python train.py --n_layer=13 --d_model=256 --n_experts=16 --experts_per_token=1 --d_expert=544 --d_shared_expert=0 --activation="tanh_gelu" --moe_layers=[2, 3, 4, 5, 6, 7, 8, 9, 10, 11, 12] --router_score="softmax" --normalize_top_k=false --routed_scale=4.12 --balance_loss=0.000159 --balance_bias=true --router_logit_norm=2.0 --init_std_router=0.00601 --lr_router=0.00179 --vocab_size=32000 --norm="layernorm" --norm_eps=1e-05 --tie_embeddings=true --optimizer="soap_variant" --lr=0.00464 --beta1=0.95 --beta2=0.98 --grad_clip=2.0 --batch_tokens=131072 --seq_len=256 --train_tokens=648000000 --steps=4944 --dataset="wikipedia_en"
Below are experts of layer 3 (counted from 0) of a mixture-of-experts language model. Rows are named router (the router's row for the expert), up (a neuron's input weights, with its number) and show model dimensions 0-127. Each number is 500 + 50 x the weight over its row's rms, rounded and kept within 0 to 999. Numbers have three digits each.
Before each expert's rows: a language model's description of what the expert responds to. This comes from a sample of Wikipedia text that the model never trained on.

# expert 11
Middle or final syllable pieces inside proper names and taxa, often South Asian or Slavic, such as bra, ga, vas, wa, row.
router:451549487543416484450595429561460482570410544418523523566530578507527460535484495472531504465518526627559570562490498497501537481464505522530526462489455508515412497589564559442508458495516394509492416549554569521564464500503574469489513503532495618605459452470500382400537477494482492438532559424446447500473496432510522519500478463505472484588471420492549454630613473526464492508566
up0:403597521621538516548469434531572477587444508568441473548536533439431476488484588489475464501499507556515438478496521554483505529537535488442529478552584432474506498512482512481532409475593558442461448520499498481552501439407526485445557492542532424464504486506564524517557524407479531607527404498490534505497614588400610541502394523560487476529535505523475533506560492514505566535573
up1:676550486524553480510586481553496430503565545426445518495535419539596485422430532533454449533563500442520526506532505508438542496496455558452547585408550417531394533551515425540482533463471462560469588529512502517576546474485579502401469530462395595494542550406466555442414505454474412462485581551510435524426464526548514490378465432483411525567473521468509532539473503447521562498540

# expert 9
Word-initial pieces of European and other foreign names and phrases, such as von, St, Roth, Sch, Le, and coordinate marks.
router:575463537532499502528532505521470556429417470515429486539528585477466478508537444509572469568502525481516530620479480493508493417546561480561524474483539506488543520530452587446467563444470476460558471505557454524487596496495547550469494523558509539484457545347526539507503504449497426521407506431539491468489472474529611507533506519487538398399435444482485526487457485538373527503540
up0:459558585549417549573522476539433473395509497539481552498442585501544349520450514405463560558522452465450520540533528437612501512538498530504555522431514457498504493573487540471600517556497575543393430359472472421539506431548533494476463449484409440523399482406448498464468552561461563458534563515521478486554522460456530460506471405462574463515544544462463562434435503561490497545560
up1:568464509462468525491503517457561439540522460540490484501464563515466407615483514439489467483504432519448432640461546473398494492505431446457518540569437435524467523491452470514537495497546507540452562466516498508442503544481506575500436530442540441471531500470547526492568519560542562514401507614453447476550532451448545540459577510472568424469538487466534500440533564492496432497604

# expert 4
Word-final suffix pieces, mostly plural or possessive s, plus -ed, -ing, -ated, in Jamie's, 1930s, Princes, Vegas.
router:513458473521510463446476409556428452416530529481586526520586461502541478420469471398471486643502505566543490432518466565474512517496484451612484470598505544512543540527562538474492480473498572484464417571452502540555503481498559507562546563468387536589475451542506447484513514506515556477612504524525513440412600445494541503501434537520511499553542491479515546435527504526429599494498
up0:569532503546553555504533513503520548455524465542506493514578493452492421476541487488542558516471510474508484475425455452443541558545510457393473475596500504529470510514414511499461522580481492502450550514483470437507473466483430482559458571573473428583487449475460430513531510507470588609455498505649446396551517434543442488562519535557518519436562652474545487444580507438441421442518
up1:558420509466525550459468564546513570489501540509440525484579470465476490491441475488546492556525437473477484481431440507489519499491487528415477457610512530548550507521474561447478472421491514578451391584451450441534580470447490531511453591508538488558515489503480435485483566537481430475507505525586526513467549447535537532469514530521543510435507534528458486554648500571472525576459

# expert 5
First words of section headings after ==, such as External, Preservation, See, plus common adjectives like popular, public, original, International.
router:495450509433573556509511553458552531528549424542388346540501589472487483467528494558509560476447522323525419565488523450472535570522477531336460563547511520530507471427501449494559496557551559540529541466436474453541481514468502495551433431511544341478534535443434518518538477550440440533393536533519497533492551519479458489500504507364515516451598511486436465427454516573495489478486
up0:529545502522446584564537544469489528606473426544512416608481453530527450399471448518418510408471570462492423509506452528543637515535450477478461511531488449555457566497478519422507494469496579480473418404487536530450554497565504569453411550453495464535487551555398506476506458526472462487508404423555473561491552493485491423497471520520410537401581444571459530489513388459458564547449
up1:515503513420389566538486542501579512508440507470615520505584538601522461464480507471478508420404546512447438501528580486516607491504477503544512527509462462629499531434519515488549516441515476460547457456559434366550462540477466468551440477570600426548562478524450620393508526519456511509482485508601451535576591472408515440528471448527506512412451513404494616464522573526478519517503

# expert 10
The piece Tracheo in Tracheophytes after Clade: in plant classification infoboxes, plus table pipes, line breaks and punctuation elsewhere.
router:521520530522408507493520445546506487542447407512465486489550562453504517518563524367566574474438594473503551493387590454562558488596502535405499565542535455526501427533548572443441548410536560531487489554490455520474450486465619461535480575548482586560534486476512396431485529557524390548514601435428470635421464493530459503468456483454527476437496452485556463559601472517414540509561
up0:450569458476532464521405443386485508447541566526546508500519470545512561475527396498453496533544447514492535534463496551448472539454444511461452438522563516544546471424488537434573497480439514466436454499444507483539452492545444525436490472365473486571488431557419430470488504553518526548536534629543513530495506646573500441488547520494591400532504461556506513533538531503524489495445
up1:499467513548472387517532517416525420499565495473371502587499521477445445591609547514443461459423525602458485535452540496454545565604473449440482415424475505497522445408493520565507466542543477521608484545523415511543508474601570497436501437485564504546608508478472478459529474595535495467439585570453410515471436539479533496464522475496502535523530469514513469412540464537545596461582

# expert 6
Generic nouns after the, a or of in technical and descriptive prose, such as species, company, water, colonies, industry, system.
router:485399475469522485463526529519453490544494574494529478428563462514474491537526538549600499458479457432504609520462486548538434494599442551546483511491472508505428338578430393556526508526467474473510619521481535512517558501490497516401451451480457454634495569430480489494532486521458421532597512428563518510469481492482637499368499535492508472512546518480523508533529487435496464489531
up0:489543495513538501577450603490484485543613416509488539444425435416491490528437479492416520469510489516519505475412544454549560514448451539460437454495509466487369448533500546435522446516501468465546513491566562409511537515511422466340479394493516531500513533491501457472505387482480450596533500477444484483509462533472452535425525600476452520477430463497456386536544541498582540614496
up1:502409413420546476615586544534490525422522548451633565549492439543494441529480491477502494461509480568490439415502472442458476522494406524434477565536510463438489479512579471488560557571482483509509496586554518483502527416540480564526657541442482396474461414505568570575469458494568538469627506466498453549470585504455533509424497485455559453460552537476530480597560542561528482491421

# expert 3
Function words in running prose, mainly articles, auxiliaries and number words, such as a, be, have, one, two, than, only.
router:446451431460543481433421588439426540467579349545409492547434451480530488470484472535503535428557477536409546436434505462560494455500450501523448594562548533408579492617461537509542437505508573548450561545502544509449407532559530550422501528432443539582490612513485501513500470501509531580501539440487484520528458524499599482411535503510462478480540499523506350510536473499523527550538
up0:458517493570491447566512462452428435502584477548517537529490532461478554487517582566526448500506513485454531452417495501504439524531481583480448445561440446585480520503624417478557549477645558533500478440465417539501497522517485550554492556540498455483558467494538419531553545516564526560495376418428474596517493460543492521530506484471525474479469567407486569470485515456603535527494
up1:516492461510528477548367460522503388523483527528464423504488600412476501453466585435526451490559503544509530494446521496528434518438443449531495514566515519530528420567485526550498523543529449540506546584496435489546500451470511515446488450494577549560483437490510559453470483521446562442463492451582538573522468464568530604506501441461438552416482509557542450465566481532523503466569

# expert 12
Sentence commas and periods, closing quote punctuation, and year numbers after In or During, such as In 2003, 2011,.
router:511464471382520504438461475494551562459487495531550477536453408477426521574453511546563455522447566450488565564530427500539531393507548510548525460394538512458560520406426588460481488495532486519517557484574490467386506484469474512450480459465466508459653525514410494487539502444443523605482495555481527453471451547535410524528490464521547537557513599498494539449467471417615537449485
up0:525571533535532569452466630578478504578468415486506416502536508480509493446499513570461454421454432481532462586494429552547535481439446504440430471523445480559467562403645517481405543509470477491561513493525528430490518530493551450575470487532433572594505553500577576491405452518399539588491468392499434533493508588476490499479512479509515526430467487498503546484589457426493489492444
up1:472531460491608464583485437469500473501546484640525521467450492553487472564502592507511532515410453535426590484466482470441550500439535476489556415548480499550482476524569546425433515378525498555493534525568498553514558523509504460528519452480552588490519432472478473405443499581517448462441504551363487392530541584549476462458519506506526586525470547533470438482555505462556509454606

# expert 8
Opening or middle pieces of personal and foreign names and title words, such as Al, David, Ana, Miss, Mia, -dis-.
router:611535499594456511542597453555397524503397506510576558473501507516454443542493500420533513430498589556550487479472491548539498486519524485497509471567471483499501506454491539420447554542533428574532428502489592563483501506512561465441508532485588554547426483500548464460475530455549502491598543441436514532571472467543451496526458465502501464512423431488550554560567431516583434501537
up0:532503549488442434463425447460497541527544448458439488425476577484476473479540438472529521535438559434471477468558444565505569571463543527488544607549459571529498455467454449505473531528462444509419575480469540448477514533444567538539518520463514472514578475554475464516500485470356536537526484454581572576568416540470546495415537512513472554345533467560592535524494520394390518472573
up1:563514474520501517416586479516506448617498500534546490463503468542554393493422467492601575420381510552536517433497551414490525547489449476505526522654540417518513482506481398515534546524503476453458498466518476504413430518508531503518458486554565504497567515427507529498480501507620480477505479450487453489520509522580441554550474492395489395491574479532467462593630482515427450542568

# expert 7
Numbers, pipes and line breaks inside stats, election and sports-results tables, such as scores like 21–6, plus the in prose.
router:608444457387541484459545414471523578491471591468539567446498457540506430565458476525421465501535455517500471474545404517474477433421555509575519454510415506495497556540477556480524467544497423480547484470515570479540541511516466533504534427472566591509505521568564577503493506498527594429550458551484570415623462468481483515558523507549414513557494500487489532503453530494631446480480
up0:504509511482496555504500418462498481469502536588523464536480514542413508590499484505476458526394484507440408473442520488571503496604504468518521424524381522585464387519601495555575517505531556516492476507499494508504540478544561563497501438505469551519579568458512577476484459596553431472398464531582447509455579469518510587486429571419587418473510510499585483554468536438410459500516
up1:465459450457513515518496419500550412578492433530390458530530556397527554499565523457528527582443428435481502553438513519418493497539480394478488466461448456462492522513455463451557557429420593565515523498469444610578527501489522552523498466487546447479474545558560471529461444458536470490420512531459437485457514476492509474582464591481446507440479578533582502579609590402500512485490

# expert 1
Fields in footballer and biography infoboxes and squad tables, such as age, born, aged, MF, DF, year ranges like –19.
router:473493454521528555552453505461614445429460459494421381496495545444531542616506539553409423569485478513485525431518513492461447515550506494330537472382500537536498563352565382435508544571499418486514369450558458444457384497503491507546516527561495449454483500538447514526502485485599525486471498505505444474460532565462443497612547440461513510472501482492516480457507605496426488515469
up0:464566545446518482539440501471495436599548500547456521534496467497545499505564475455427498498484530536563436446477561434485507421521510425367434555438512479390439495504537493601552537458498514505521457558337534457452471399504473577445556421493530534522540530440591533457431507506483448437476457518522535400483554492512490543453474542506522569570553473440455494486451428553576547567512
up1:575438475573527568537457472638450569622425503468445465509510513471527477575507513437472439534416461537522477593473528477469479546497439461382479524571379483543497444460451525529519555601568517512516518527642462474504434453515552449463453483510515467435511470489510492562378416452586571541508509485502535455512469536512488548510466510548553534459550526540468497485504434395467471444463

# expert 14
Line breaks, table divider rows and heading words in infobox and section labels, such as information, career, election, classification.
router:462592552553543470639472465533557390540556523482476481512533525562570571470539490396454394447524494499442434466491580448489494541488528485415394475561512473496438456532574575548514470531483550530494441472418486556547588520552466503466536545436594449497497483437463449527474492539496440482400433494539456500495428486544453450542513486440526613419484524560439523563453548436426521516503
up0:557510453505446490555464374542521549530593493451581466462583454506553534532472485418559455447461482536520436464431499493380447549501448532455500548497459420501517465601476485512534530522494522465551505512499559450580396422451469434496512486566506487577497548532447396517467541493560505497456444488492515438394547453558428475521443460507512514463446486504492500534573518512602508498526
up1:594415523541420441598423539412536506528455366527579498558542495538581481492534473497557454419530549520448486524477528445528505450503563626345485487473415525438516485570589475518459522513503378540531469449523505561569515509448506623490535446484450482453455560474514505482544545440522478521447500586585466506467539489477481613418527616444618500470490521508534504428505478442503467542454

# expert 0
Main verbs and participles after was, he, to or became in biographies and histories, such as became, released, located, played.
router:584590551591452526481427461533450524460561480433484526506464458487510521524517533528487510464505450439509553484445555443469537630469445575526575546431585455507475533360555416502507506461522478544498524467522497513480360425462486359588498406529523455389498422489619434557551475435488495456522505495420511501491560528508492495561480542529517552546529456561555466517550434544508505450509
up0:459468470456527563559450476570480535500433567451505520503435442500541450481447501498541496430487609593493477508518490540442519485500504441464467517539404492485484425479493539424501527507573398420434479491571599497477586490502476496491532486489535431505528519474521440436588415499476481522562542480568523551495395453542591449524502546412506513423537477515517490541577557564585482481527
up1:490470527403469493451541491474498495446530458555447476597488481507484518403530464476593489491469510559488520367463506612509562552530430551414573528453502593486499451549571517535441534481461537564452418523515535467564541511483431435485489533465520494566563448437433548486444430461482462450405581547470525543499502610452469545513534488492436500476459508498487435497496519434619527387476

# expert 13
Prepositions following verbs or participles in prose, such as to in known to, by, for, with, from, after.
router:414561515630458514421437587551460533575433562505535559551486541430455500426465510516489634532489478419517553550570524547558507431453461462531624520504475477512496532545476538519480489484472470424484496511486458457450579545517491510518519515543465595412499475607572608487444582544486609477427423606473539576488510461519445529462512526587484507497505567499473550539447492449518448487420
up0:470554455576378457566583430425559478510481516542496525465498558536569598484516549410555522459517463412526578447494570529512521493515491465463537527575509472561487527510579480535435486442507509569442517454518540487519482527566498471479469491495530453508453522452512549567504443489485570634411449518483544536537440505478423410469441424490504494495470587534513466666574580493433567494456
up1:515506446399464490516356461449529613626529512538538439505578517490467456461526461507492493516349490467521508446527581417506454504461514550445452558524562371518634461510502499469587488537464415565559472438482494607546548492402513473477493522549537475528598666514534526429470478551566502440477528381450443543516533503565490475551574449526509543453523470575537508442479613527532421545527

# expert 2
Final pieces of surnames, place names and agent nouns, such as -er, -y, -ist, -ian, in Winder, Montgomery, Shooters, coach.
router:403461538421356539567528527454470487552500498545509528395397510562471509476508490431520523557537513579513392481559507528471539551487521441589457489444500475487480442533498469567430546426525517484438594504512464511536480530514443504512506601508515444542491443578461489516432503472526423483580498515545498569527501506455458494474504481503537428531383507473520449545537496554577510583509
up0:530542496585470491436535468512584415514424497420546496479545482459538494641540538474562497488539557572562437517563518416488518487440450491404536539468559464489501525467550525468492559435473412402578587458428447499558480456478502517493455489528526546463407513520587475485445476524502419692559454476477471525447468493538506505507470484442464503528545441469514517448423427439452452513471
up1:499487440434551473531472518413505488441537510475506463458405485557455460505512566454553514456463521474615485502460512510420545481557517606544492501465538523498466452548468542530540508461503391471504499435522556473451537529537514451543476478517468505452530434495504395584568490503610486558452577474543580464437465400530555528502395575494525552470466521572561517511512519492502376538475